From a checkpoint of a small mixture-of-experts model trained on Wikipedia: 4 picks a token.
Below are experts of layer 2 (counted from 0) of a mixture-of-experts language model. Rows are named router (the router's row for the expert) and show model dimensions 0-255. Each number is 128 + 32 x the weight over its row's rms, rounded and kept within 0 to 255. Numbers have three digits each.
After each expert's rows: "raises" lists some tokens whose logits its average output raises strongly, later layers aside. This comes from a sample of Wikipedia text that the model never trained on.

# expert 78
router:130138189096141097118098143141108159115114086108071088137130098138130131169100148093093085136133150135170140078099100097095137104149123153146121114083125163056150132098117148109158162129133157151106145145068124078114097088157111155035112135168168180121143126163059142080102194074116133139146126087076101108104061092126132147141107125123159153128211143124131075123060118110168131085129120133096109216093147095075115132113075113152138144125141134198123127131110119187080169135106147167157189131132136120133152123113142056130150149098131123131102110122130142155112180184154154132119061135066092108055104110099060144167163170090107151145123141131149084113143175162149183127125138157061195099110138132126165145086113084090160187137160093074076146108165132137171098181122155
raises: "ing", ",", ".", ":", " in", "-"

# expert 39
router:139101062151114183155132168184168085070162106169100136149132174133083150158134141060157084125144087143096076111149139080154118126068167112108097119167120047166168135142158082119130147095173194108053058118092126129157081155131162106163127150136118133138149094188120136143148156128148126138101164106113082130125159158138093129177175133179118159125176158135116136160089110199127177151114105141091126124114084129117121199131148138097099142151083105122152096146180123127137135124102137161164161133063075191157133133146098118150109075192150116138129168120115142089095156092120158131167172084114159101142169110078158121148112145150119094163129085152077202073117105115084132174116111124161072146110160106144130109114189197176143072166127103132093105075141135094113061175137156
raises: "ference", "ences", "inks", "ino", "its", "ees"

# expert 65
router:133090087155091073134162085153092150113127116135112131155144142144156080128142137146092131146094128088143191197101180156094111116102053138070087155175116168122126122121063145140112144118133064142118165059086137111106117152166127113059135152181121150157137071135179133099129167142154150125129133092132128125084143146045148088167183103152105085112155091133123156140103130140144117144159114105183135065087154111141156139118145154174147116206165134170137094085221135107156142170171085096059143122133159134115141168140115148123115110153151109111136126130126143115135148119198154158114118136121051139088059134116123176092157105073136076178166138072149091191117159108113100134127121130189149131144110169087171160164154139148041151181119072100092141089132169167148137143127067
raises: ",", ".", "-", ":", "i", "s"

# expert 29
router:105123164090162141129076144138102146137112144139093116099157121121186084171167156117111158142157085097113095099133107130165131130052115111117113139152135083154144132163139089165077100167104124162130118108133141133098084063200178066192130142145108083090126136146115235116173100159140138194081159135096186145209155187112183126136122193119144160149113091165130137116124075190169163134135128081116146085131128050165093098179186186146171141116165138126162127109154120068137159070153144147113186120112075104174109161143153163129108141108151139087092173215156109103142146113140089070139163091174139146134123127145153140134176103109115076146117124129121147189159147114094071119110122114132102067159120158178159094132106144153156107165154110065140084121111153118130128119132119
raises: "ism", "ance", "win", "ances", "iber", "iang"

# expert 53
router:156080120139122096142162120136182108145119113139174066135112114139121086105143197147074176168087079172143089109100125115091128104143103148146132129112120086084151093164134085045116099139063128204165169143082163098144090173168047094107088056137121111143139122156150055085123143093119126156146120144113094149140139167131129130171087176143130128122128129129128171137083095133149138168157123123105081119101139147077135139157146149146185138105116115069135085107083122116147103152082157129124018122168147058153157170098176106133148127155185150133080152166122140139147144141100183121117146188133128099156169094077092106164087113138121101151144077119099116116128154143149137120089091123103138079148088140092173103164120097081112125111138026111093092141130123088182145178071069
raises: "ing", " in", ",", ":", " to", " and"

# expert 60
router:172119159064113061103152121116123120151123182158162082134054154137093134135099096109104110201117109136153151102107182178119133129156112123127157087057133136093112083127117153129120137090091113080138112103208096127126148159117106134097133159115104131121135183114141042107086118086128139133157123123138074125143114078152085172141065144102119129153168094135094113131130106084187150135117112118165101190140154161183173114111128089079098124128142151101072112080064104142091148178106119127137076115174141150124123049136138127214115167103101121084087091117136116164147099186145116087126100089054138141113078115108087157138163141159147129192117156132128094151155180122139144151167091083077128103146156113100159123069105169165116205129087083162180171166171089144175145144136090
raises: ",", " for", ":", " in", "."

# expert 15
router:161072095085155154079103118163124099122080152121125146130157143146120100163170131110149134164135111140149153148116163156147102199101189098085130116167111114127158080137094098111057167154137113121141158095125127163107116143134120177085137171144086043110115089116104170137169113118135128147086165155144094134123094111086159140157090145122173111116150136206134158093056077159152070191073139132134063148085158122146107167129141180161120183105100101084158154107161086160126091142135120064106107126078056204151095149096137163146168096080189185098123113105132132130127101148109123123122140078188126137068123129115152155156192123188144074148160126105166145146165113111151149103120133139119185096180200128077144137083154120173190129156126122095158107084122173165177105174137145
raises: "ite", "ites", "it", "-", ",", "ub"

# expert 49
router:108126068132157163112127171166080121124093154146145089149151114150102128169201130149194097121145086134099112131130165157108194109083132129135146191181125098173110212111104110185104108140153145081141106108107194138110127172145175134122158105130105118101120078180124127164134170100122110106129111173181149100119118161157107095131166089183133114132109141146140122108114168095086099141116112121165097092179131111116122086149131176112088141159144164123189115138127119093147112087178100097141057120117109144169152148128087161081116052151105167134152150116113117181122212104127119150181157173178177146182135115126183117128120056109176162057162096176092150110135121136143118189119111145098082135115124166183151143124081104121136201124138107140154096123066094173029093123171099
raises: ",", " in", " on", " by", " (", "."

# expert 34
router:113170192196088097116135121102145178149197144069114175184155110127144074126098169100111086149138155127106114115135130154101110115117151105144159119116127106100109151169169128161098128168217115098167103115111125104116117135147067094111101163128140108133160133090089118117138166118119151144126168114160160079099081140157129081125119074080087147133172108137084135157173155173160172099114131094157103207126113085079080110152138116213103071121129172115163154097147127154095196142101176155094151131134097060148103166165157122131189161155182157148168108129128130098077157171158156165131150181175113117103157114121198090155173169126142133071110145118165111062151108114196120172083161127093138159130114125072190118077068134124153145099101136140071165096153134142164130148145093
raises: " to", " of", " for", " him", ".", ":"

# expert 66
router:134113108049151166100122190130150163103119159084116132119117111113169169164137164101069128132108159120132115118135091146089112124133156180177108119149108109111184113088153146163145149158078090121095078131151118093195107162140146116137124142191108157191114155081157113170156128102118169138167101085111102125167107148099104089148086186155134134121199144081150147125133132176162118163131128093129176094073102077156203086139059115169105121120143092172131092098081155091149162116102108124097185123183135088135184087168095145141088149142173087085135132136085101122189120169155158080133111143127090156094133133125144117136177137100109064110166154151146043136128133101140131094131069102109146097135084039127151134103158060139122122155157103081088189085125183115109161190133093
raises: "-", "u", "oc", "a", ":", "er"

# expert 11
router:124131096142129155092169102152159088127151167144179125105157155114112123155105110115158077111160085115118032092179082137108108102135209114194068114132117068171132144147087082095161074126117132157119090112112153097120139145110204107182079130097084111133137126159112122110097125159112147164183175126090097164164170110083128098165144119184105117106139099109135121132124092171182123122145138112082139080108086089161095115134141144120183127141133137116079050119156142135123103073084111153139167114064141164138135089110091175129095068133098112084108178117155094063091147088132109142113205076145134073140162107119130140128134130123142093147126090092103174127126104155104065119116139072157046098157174121140099059144186131178116093121129097138106116124062169082131087084098161
raises: ":", "-", ".", "as", "rey"

# expert 48
router:151116134128104108150135131159116146165055130134147100112159143154123107190190151158091153186154163138144183140113196148109178097142128101114155147142127096137166109161124150155110130113135135044133140152120101074104119128152095109080151139140090109106079132133105152164138122081148143140095136092186096116131119186119091152127101097092163081091135139125136182140100086130171086214133156110133102154093153132107099116099136163109097139192114132124161118068174130179117095138067068074071073131091144111147098175151049167187135122115190126128102124124095138135100132126096169139087116091103121163102152121093168132129172101201109122157163154124132149169154141126099189117158127112139193142177130176098177155119131164175096192184086150116095162069163181161112133189156050
raises: " in", ":", ",", " for", " to", "/"

# expert 51
router:101144117161150083111116149123118178076108135139130113113118101117138091117134164193123115169134115119161106082162144169103108091157077134061109104112103135164081062091153119136159132090082115175063127082103142101132122100122104142067141115163100129099101143140122167133127186107119163152133062127137061137183117091105164097177119105140100105116069130136051103125166123148144122116140109128129093104112089073091121172156144173146153180138117101212138143190158105104148075140176106163189134116132096112080107111075112171131089153101135155147126177122130108096117138129114056170100153076084102081178151105157081145092100131098123170094137155076146108132091073098203116131122165140178114102092140113158163163158095107086064069083152202089181162176101162109123117128092151
raises: "-", "=", "Sing"

# expert 7
router:079139092147171061154088132144065104052115095130170128135075122124130098114133143144117137159125164099135210169058099154084171090207118098119169168123108169126121141077092135127197155186064099124162130087120122123216119145141127116141103135094135201177099117126136072108056147109143139137174057065169149112113109107087166119132109103112154098112113165110140119126146157129088141107141095116131124088103120095101180093143142150158097135162151124159158119130081129147105131119192159108127158116116104115124149088134159158156136187143094156054091160123122166157140119163182134170126075186099103085152108133152077167124111128095170114113124175155168119108150117130180142128108119166121163084121136185147141158162197082062061149081147107093103142148128129147120189124133090
raises: ",", " in", "-", ":", " |", " the"

# expert 20
router:163087135094156117120072140171105142109089112065077092103168137105131088093140183133119055112154125127143075136109150185148113133117148115104138110213128122156147104172150084175137176097172163176150109108125158134136117090165223122170149168105091120136146163108139145141148159143099127109127148134118111175193156125137080111122130143117058125125106123135102144147138122189093116116115132117182120082135146068180091107169090178151124140121159134099080103110169141071130168096162073155116075117059114190163094142157111148118131161206183079107112170097131102127069145099184059134087124122146119191085177127113111100163193089143116147091188128107150163143119139144132071118146159097137188064116101139111145132108116118127124064122076175120150152144113164096129067134145130
raises: ",", ".", "-", " |", "s", " and"

# expert 2
router:180124147134168132184111137127110089182160121066141145122109191129075141114109105089134122166106142103114143116114175155137176218111127177106131094180106130165079102133142154154121124117146077133189188087118154106083155132132067101110087150139170112121162109063165129143193096159140122154098189161192059128130164091143139167168106126074120088105190134167086173129107145102072113215138169114134144157129108128114110164132159169122121087119121117111115119081070123133109120151113125103174096110147114111084072152103122148110177163154164087124132132131141104140160097127157092089162148166159123167102119139154126165161167108163154172114118173122092059144154149100069168088157169147138153099147079159084143073149130067122145069137074198173125161159187120180151141118122118
raises: ",", ".", ":", ";", " in", " and"

# expert 24
router:119108169138105111170174100122154185169168147091165136173128128111150117138121167117106093156098110153145117122046126124128087098161084174147158151134103109081143146163104154168172121159118146113136172137065100146101111136146117139036135173085125175140171146129103107143175130090139145145085140072123127050096107144175139080165156040070144111135184100140111116185094156120150166094134153098120117163084087156153126101100164146160130085080160186119164064165145123155123180148082160142135072134120149051060091192164171115171128129140158139150072114152091157152142161171145165167159096162131110098127155139119098081166156129111114159147160140090180103108130103147144135132125131169197121136158104129120151130135104109091091174117136068134100158096183169057108183160124093
raises: "-", ".", " in", ",", "is", "s"

# expert 21
router:100147114072096132128154198109148137146170084102132115144082096138146132160130113162091153139056187125147163159072061166102134086182138138155172140076139180095102115066170120115168099121123069149154133136161096067168121137077078139183125090157139155181129115131142083171084132068139147133159092124166077131131153142113140091120128161117139088129101145128172121096147121095085113090157171167127169180106149189129202169125148102165147117185149159160106123188080145175114121108154174122107152132121170089130133075124149088167131163102081104140173117096094172112196110118168121160115097134110103097157144142130084137109128209136126114103130165120147105122132114119137131135148085158116152064139110078155112153071135061078067137096162128098103107126097118112131207153070065
raises: " in", ",", " the", ".", " on", " for"

# expert 55
router:128076126156123134067159070145160093156077116167146080174105085104189231174131122135068126145145118162146188114134124153101128123161165115070113116092100117112138155179097106133170094129152116146143108116146106101160128139099128150139093181130117102095105075155167112127136094136149104143091164144101113144146144168127123148182094147131130096114109117118100116173082099075158087163148080116199100108102172155123074096126083079176143199163123100052081152120075156103124139170128143129067105117087066175161040098138127141144099068108147133078066115122155084138105128140153125091149151147143104184139052129106109088136158120155125089103101156144154087178089112085135107134156111089135109077149079145077128104173148133136121115144123139179215110122110108182134176153143122
raises: " a", " the", ",", " \"", "c", "-"

# expert 14
router:104043144164091117184123070104120130138077050093096141093215115132089108157103175093079107084109177130116119130181149119153060127094093129116096098135116136140077070095170112098107141129093143122127163100077139128089145102187098128130111118162151124111160062147103128153160157156100106141109151123143101166100080110067065116110185087148113155122141109139069183139187116131095127131139090089145154147072110103107111137144174110153142086173117196119160187114104139118128113156127094169128114138124123167071140205103094119105142129143137103161069134084133134127141148104070117135146128110088091131112126128155134118143079158073114148125090122128159048121064180168117125159118189123128169159106142139156156107151040187112132110070150162074166147110139124085139155140189131
raises: "-", " was", " (", ",", " in"

# expert 41
router:113097146114131201127134137104138105089135113151185163121104162123109149112142153080251127121199095128136178156127112144131125127150159106120174108126108174125142129125086125133120105152163076145142094114124073098126192088149107168135202079157122135129135157086191092153118068135132138145139156200118165098167125157098168124058094154192140149134062158137115137184139111155160117193134174102128151138134117197151173143130100108099130159156065120142103093135117163116196128102155094108120096131171180133091129131171112146132134173094083077100137088128113120107078103076131142104152134127071133137116145117134163139073127111189151115091120085141179148186177115098207164148153101125168082159102198130077162133111135143160164084146130150155155134116191150123129185095133078
raises: ",", " in", " (", " at", " -", ";"

# expert 63
router:094118098177119201083128135185208110092156143093023113142130162130089151153141162137162115105140094135137059104129153074110122148090144120121102180166091089188165126141144096128119148179156173145103105177110119116097103086132166110156100140103126111083184124137125168145144097144092110159088161104089093129152119164145144116154154161178160158112154165127159145160068118150160116175118134099121136104116072107123078147130098160172151142110109170158199116151169173116185103155061140136150154127106135150143122162165106129102132139140162142114099153132084110083058106081131137123151115119148173083127163113110168145150157086174117088157116074100085177079168123142101114091079135164125090108119101126096114080169089145117203094159179152159111053068070138113112050142108154
raises: "ively", " languages", "agh", " mixed", "out", "ible"

# expert 72
router:066115090136085149169124094126129140107136075147107177090162116126083093101127185137064111093066169122172194198152113154176115120124063137123138126159111173152113103142100146139164172143117103128111110087099122155068170112156083164205153090148118110148128079146167111125177134195129155158128134145126118122097133154087153121144191156163139140098097134111098148124151133112120047152125108123165120172102071126145214127136103119143161123125153119139175133133153168141189145182114093112158105132133150097096104152118151152093190156133132099189184067081131113143095078134093101152114169086062053126063097124180132161107112126134162150105117136155199105124120155116148137100138170176118144172109106189107198139128134155102093100131146180092111171190134146142144174159178109
raises: ":", " and", ",", " in", " to", " ("

# expert 6
router:124165131097127108083158082132098051177078088144130165159107174150134116129126083111080177105082041136151136087115161191139134162162137120113101087116109129161142081165101146149104177124183105121105098064152099124092106139143169153136149125126104129104113154114084126086177127106130138138157142101125089155059080165069126147193071183084130141115100135114088098083106133080141102168126057118168063168099153079160136140135054076149106156122126082127127182177183105125081111168121131088089130129109119171145077124125098139130125059103147174095077117073200101104112118149120076130124136075140110141106082124111166154137147112180126125151080150077126057168120151125117156110172143144094131182138174128083173150118117157152165148144119122119138139155105129181093116167159174
raises: " to", ",", " from", "-", "."

# expert 16
router:141066134161117113149152086176166164085194173188087142056160155124099089108132176129141171106150086147134118097100145158189147095096109079114057096153130108174095099124117130142136134143148185183114072080114176139059146091133130117157127186176132106057176106199150178151134149115097127107132180118137123140037126170079101166182168117184139125094140148166087122118148099143139129163152144134154166075082105130122093157126142123192115147088122126149060172166124117094106150178107121128132130157140098160107100078144132157102163155167153161131071174107118175124111104094132124094085168117126106125113186143082195115111144157102122158151133112196076140115099077114110143130194138114155081094077138141161158116149146148167133103118178152106087132166146123113101098114097111
raises: "ified", "]", "\n"

# expert 68
router:154155152091164098072167206108118114107133151127112153169164127097109129105111117115165082176111140109118136135162090133150176084169146108138138083096117152103124208123132113150158160182181059176155118174144127127166113111096128203127141119088114097132105132111095134114140102086120106143101115052092126135214158080152094175082121187134179108141120159151125108126130154139125168118147155125126146052154116115070092143144166074148181145130106114167127120096047123201093150075096134162174147143152085135135104104102176141133082113134054103165077169177122135155129130106119179102124150110164107133173152120116093125122132110138090083049162174109115115176135115121170159115136090136185174124143109090147077115162093133120119116167135084100136106104186062137114158144041086
raises: " the", "\n", " a", ":", " in", " he"

# expert 22
router:114135121136147176092124105158144160172176083131204096080106123132138103124087113207105129128143146043144133125129135162096118103149131095114123159094128105141089053122151155135135163118095124206110181148139123129146085124135124151111120150094155084072104117114115110128202107152134147135121137116114127134071127133161162202164151182094136130132169130119110139123087132085072064079132134110140111138107157199183180156116145072168148129116116179115139134089099156086147162086129169176106119120184147128106135197117119135147177177181172134103144117109151084180070068152127110091114152142087159106174204137127108070166136147146108087132129107122106143065108114142186082088164130136090128124142052112073135162131155128126178113117163077208160152144147055133080153116140145
raises: ",", " (", ":", ".", " and", " in"

# expert 1
router:137097145120149146083103088166123071137102118115100148142188179125114083083155112133134109090104076171138133066100164158182147173114122152090110175132120108153136095143137127156101165089127162119130162125051123163123125148141217150156104136081157151116162133103112163125155139071133124119081161164170106099084133142097090132139060148088104111136169101129076149107125103089093106137144119106132080169121199079140131128108051081160102085071142047121173111140164166085132151164167111121117104120119159167120110168116116144151118098108183148115138174110164108162089095169122046134082122094155129121103060126083158133171156065170110170114124199092119130185124138166145067102088136164092100086149147182114156082148108182141181103118067137099131119145168119157111075156148125
raises: "er", "ul", "ers", ",", "-", "ib"

# expert 8
router:168138156071172146128157181138151139156067184089103088128102083133151094120128110165105133139139090163120164128136116147124103138165162112107170189112150140114124114154115162133118138123129136175097149150132076087230089151153160131094124184140138054131134188093118054111062096083132136142131157100141050115090086176117138147145071164145164155142124137106118117140102135063132138159089158132105102146074108102198119133136092095183102119134113126139135188084091120093119134155105177109084070110194140190159141156153106108118156166075175126091124072129103164106163099169131129042134074101087109158087109134092095076149172101198146124134089137164124086099098148115158132113156096122141150093146163077125178129098068088169109166168121136089133094098139154161125108157135098
raises: "or", "ress", "ro", "-", "op", "as"

# expert 58
router:132182134158137084179124190097127132155119070106126103159105168127106116124085148136071142112125162156110180102125111126101152119137066114155125089114118179119097071077108164165107140167091096153141148150156181167156086134089105123164109115171135152162127086174111049121104138100143140108167129121097073137107133159102116097171167146162116121095146088094144121136092133077088160143156147124097181176138102078124171142130155131159168109096141147163113110108085131103135134118165168143095144100100168168088171048114124075160130151118122168113101099060156118129167096203165130134099099133060127112123120126040098163164100110100123100096121172160137128105141138141061143187086156198106173101123154098215181122124149160138063226099125120132153134133117205102131130134085155
raises: ",", " of", ".", " in", ":", " and"

# expert 61
router:146135106166098199139149125164118110079132133130146104134160140139153122136209131116145103096137154121135143086103146169152137096121186091104103169108104124132100160125103089148094145181148159144065074124112151144150097085161122090195086118155077089064125083122156163160140092123177111113124134124151117123126214194169098181146131125140105123104106101166117124101105096156128099120176136085122133087096077139188074094172098152151169145138151129155162166185115105098157099121139157136128105228106087179130086203192124140108088138134188154109120116182103105122122191122150159117105129107201179129139186138124159122126146182092073073164092084104132176114160108107110091136077106118146098113165124160080170113088118102135183066149108130092133094165116108125135132204141103
raises: "akh", "ah", " region"

# expert 79
router:112113143084139110082085143120165124135179114138130135137095080120142149087160130154128159148124167111149125118097065153135197075144112177140179148143122171118162177089094150110121072162109138171149107146123079164151140159147115106092123128150125225142116164075117121158118125095126132143080177065055124113153161131147136084090140090120107168115093126176196137112112146149133178106126127114121156120127087130101156089120160134059168095158148183109086077127123146080148131046112166119128085125102179093155224131159137130108107102130155137105121124110105086124093095113177209115119045131147084154127093124169122141046143098092173161203153104125163118119185146097128196096152146097095108129125106113090079121121170129090131141107167071150127128197136086118143178117090105
raises: ",", ":", " to", ";", ".", " in"

# expert 3
router:097159159118161193141077115094152110131151106222158216065090122144124166124144134103119165113124161075133176170143091115141125109113098092104155162166104172159162071151120120130187059127166149111088130153148076112122170135110146153147145154107127117082151105160149129141163033165122132162102172114062152135177203122127155108138140186156090137113127137137121141117176136127148104186153124115118106115103075085130137105116117147148170160150166111160152185137179216137155133071189176115123165087087119176124124167149026146171148096114121183099175132169096084070112107105087127118124167119104187152145095104173155167073137107132197124102130139110142151152145150091146144089127097149112140125048120140144159126153166171120152095161135132155160126127128147147130136134118109
raises: " and", ".", "s", "'s", "ing", ","

# expert 36
router:091096105177122083120114118124106077145145089091099143156176125145101098171149150099071123103101097193166135116160143131123135129105133114091077123084097147168122094110111135147154097134199118089126145147100131138109132051163158125173126122156117134082097137179114190163105136167172173123052119095094114141059134140121157178190111131129110184125193158132122150098065108086086130138163105100119154136081071101177118083133101122179159110194109118137181144176132137092105149156089094158085103106077137143093108170137136161159141160122135194127099108096107097178096163092142127188152076125176099125110094110125110183086055128153134145109108147141125129171070082167156133047173118150089111072083049126161148162171096146092140151129118111072145130130061133124139115146128128
raises: ",", " D", " d", " (", " and", " for"

# expert 64
router:122113049139143158102107201135164095125164148172075171127132166108175126120136154107157135123121113129120048090177178073184143156083197119124081170175130082160181119127122106136111153150157180146072126122089122107149140153134153098147130161101122104094147082174121161135170123191160152078115166078123091174099153128135108137163152113131120141097179160150175163162066141166164144110155136143130136083093152132122082186137135178155104107117152167127150091177174148131151137135108116147143147095050088157104168162145144130118141078204150176124147163139137096157094149102108150141168206148152135076136189115115173157116124144109055105170124090151091172057163067105099107120092150152122076128147169137151114137155147161120188109179157136133129111159084134102119067126170148
raises: "verage", " compared", "scape", "like"

# expert 35
router:186099093176089073104086190062144093143192094115095121106080107130078102179070086064172139091139178074116088092125155118145139115099153088145141068117126188089063207105169134111091161167142100093144108147140147137140143096139066150121161157143154123102124221103108106166119085109093103116138127083079072130105121149160074119136130122157128115133133152192113139109072116167137129091138159125147127137164114143139098173131133115079149142126072125119098176117123099106110101086068116177106124115127174108115162176075118104165112149121089104118082138088078112074144108098137176081140073131123135151118154139108113155178164145119088130201146185083109090116167084129094075109134180158148126108152148152139095157129134151109175158127119075123107089068157111173115100163155130
raises: "\n", ",", "-", ":", " (", "="

# expert 62
router:139102135134083089102181132143092118139186118088158121072106171126104096062139201125076162095127145112154150111119126030166146137160114112149074118144118169129085064150126144067111175103136128172095106130096138117076162108164109099120101146183137118054093098117133118143142145172100141125149076140092174154071086107120184158193178100128090113098120113134107079074140105167136098126138144095119117130087112082132106127152105110153141103106112124150170159189139138124167111128141137100128172116119161153145080146111095131078096199158217117166089130152147120100157158153203173132111167081084095170080111115096101108148094124165123181145127165089151130111148168120152152164156179172100138092119127179094194094144189147115114088124090127126161127117103156221165143131117158
raises: "\n", ",", "-", ".", " in", " and"

# expert 27
router:140095176113125182120159120129144125114167131155169077071119106160162146176053134165099122159122094098096190171130103087083122097140084149150194081075124137116142101139096119121134118071151116101118112113128118115082092067173084161169140077156112077131164139175157170154087123178134172151153175129104166102126173159142130158100141126170090109124082161162088100177135148158142132106126138098184112135140111145160146126139187121159145180135096068205088151089148065122182077094157098126201126107148166104132112180152147117122121184131158088179105144141175095158139114128146107145128143195091072135187147120154099128155126116079092125094132075144129091135093111113133122080125129126065114097141120073123195118067140116130108116090105165147120191190100108160107148061128081
raises: " the", " a", " C", ":", " S", " an"

# expert 0
router:029133151145170128167137114182088113138189168114153118150126119124107104093120136163093121158058107182152104151087192135137125131061175157129161223085110108121166142138109111121143118152090137058107189127074141158148127182147126106050077164103132141143121166096139142151178182105106161124073121097159068095106166112146132093124148073078159109123159117093122143111149117074081140098135129158105076115122155094122140080103140169113095113106152149107130061172183159136115118129145095117112122105160100145109145155129181130087138085187172163192143158144128140120143153149164116203119122155192165121147155110085128181085107152099131170138194146096178086117146137177118141105076178175153127097104136150138127149170152147074115165168106109184082174137150136145145122141155106
raises: ".", ",", ":", "s", " s", " S"

# expert 30
router:105141086083148137199130096135115159091135142207169152092129165099099131090134152129143130149115119114114175173114101034108092068175104084135147130131145160156121103211141117122188149069159105130110112072130093091123201099100107169161117188143101141154162084145148115077171088131125144144136149146077169182153155119068161083134167178172138182116141076166111138180180123124115115080154151118164103158113123100174093069132107102150106127157125103143188165133126143136160125129174117088120159093148141167094120144098134173121126165190144093162113115117093097070093113086120061132106177192107081137097150123139126096139165145105108094115143118105139099090134191065134111119209110105130096070122120092111149182179129110168141093163094154173151087125100118111130125145083111
raises: ",", " in", "/", ":", " and", "–"

# expert 37
router:112074158128172166098100102187160100104166137129128121151095100163094112183137118118178118076164079100109054136130101079138209128138147186191110123203129120162104116076171123120122095153104094162120129121116096107128160110137140107143116081135107132094146120147198066120067142140100125127137159189150132121176166108148095129156048135135105100121103107122149128159191119087087131167128140128150158071126108125145110094134114061109114083150111075139089107172116110059126135116098126076147161127107139149186178055138181152117102107132111160159166180155114140104112157036105131138108112138138090162176158137142116111095168081146126082148087126106125177168087093110170147104126162085166146169117109122127097045177099105139150138149123190109143132116084125098195148086088174
raises: " form", " live", " be", " sp"

# expert 19
router:153126145086106131149116098134123110144141125131126136096138167140126191125168142093152080061165088108085058077129159137130144169084225115099107160157123087139148126090117090176171145101121131140130152159136193121127138159133198087139190136110119103086142107153114144130206136145158137137065132146161111170126204144123142180129086110175105152120139128182151118063120160165084169184115112120178202108109124111109110113142145138136114165145188152073104079173130100127089128116126096176132097127132108160162129123145086126093098095152122114130163190139158117109160138114098119110161168096143160124142167159095192085036139104118119092156145135154040172094098132142097083159156098084141123114069135179119104130172121084117143141182088096139181198140045099129106143115145123
raises: "ow", "ook", "ows"

# expert 44
router:172096089155136152178118101150197193124136167126153111163168110083144135120149218115141086159160158086097073104166145100145104117077121157166127084131110106171187138157091109151143103126145147168093073114097170135090093168128192087148188103162115090120133124196128181145125139142150105141134150143106051141125113149128171103164115157119096100123124077140077105076105114131145153168154062089159112131121075070146118089153113093106103146152118100152125141130109100090160098162073158206174157126108115113159102112105082171086123089160170124155095139127126101178138171130114075135128152114124106149119161142077126121088197156112139106112112121108132150132150192103050079159144140140140051091068094172108141092093127098093149087161124177100176115139084112129072070119135100
raises: "H", "s", "C", "S", "T", "M"

# expert 28
router:165081087166106074143072162183162114100084046186128152182117151091107110149125158092057141151149088095112133092162069058105105118100073117164073115162140171152081106093137120085153144157149159161130105087097191111198154105127107089160089146157105128112142138124133050160098131118161141127138147131103129147133138142067092117143086152185170063128108126098094191151127063118155132120156159110153178077079099093155119148160097105129098112126152139132137113147048115135167086118138121096134145110085076107156123048130142168112093140140089136176061145072171177101103108158153141111088118174058087119129151117092129130181121159114110109113091154142134137164157089150124084153100123166127091154109104127141105156097120133092112140120167185053116114159102096149160111157120139
raises: " in", " the", " a", " on", " to", ","

# expert 33
router:122201155165106097118150198163183132090074121124113088118173134138134105096146139092118115134153098142149053149137141142125098107152063184143186158170125117113137120128173093132092120135106160106103087119075133106124092137188033112125130135150118080132131163131154090115078179101117156189141111084142072138166109149172092074147106142140091173106144140071104092142142086150152157107105137087093135098085088092088136152137167100168169113111195109127108131100134167127108132157131114101149181123151147094115060086184153153163082199131116090126124085186101143160109051185081141109108094167099101120122164154121042096150152114133101133066155109131130135083115130114111121062116152095089170163134098084124194098122117095161142102138153092085156136088128176140137161172115086
raises: " also", " in", ",", ":", ".", " |"

# expert 47
router:116134135105105110114145158121127064082011191115066073117128131111090147177198087156101162171079084125124128136175140174148110138095093143131132125121105170128090130161124138043075064074074103159117138164153081109157081124167136125119194127171150083114125110137136115086110135109138156125176081143109103176135086170071159184117115165129080134113121179096147066059103096077145130158138087114091140132119127091134123148130099109117163149141136134099117136115173116099152097191139116136154131134179152181148151157157108144097119144101177152130098060096116127135162188142097112128174106063097103150070120133114159092117116150174145139090163148166129155154091112144125173086082128119120105118156149118074162110073114079156096107174116177120143054077111120133125116102188128
raises: ",", "-", " of", " (", ".", " and"

# expert 52
router:128069152122092109127158083105110107107116108145188096171128107142071097131201140161150083144125140138166134142175151173062145096112103147114080094105110092172153097161107104153152089147128157095063161088102122167068108128132154168119143111048092112183083127186165144097146151143110128157134179091144115083079162109097089094170147075121119144104154087131110136131159148090108145173151144119186099131129076116151081106127155184131146112168140156113088106170187088115135130174102148148160055104089121118164108148110146159187183116087116157131144075136072105068142126161114098153125135117147100149088151131157168210109143110136124149142121131106172122195174133105124180148171105072118132083083162196182161126113161169142077101121074153151088113150068121174086136142157122
raises: ",", "-", "'s", " of", ":", " ("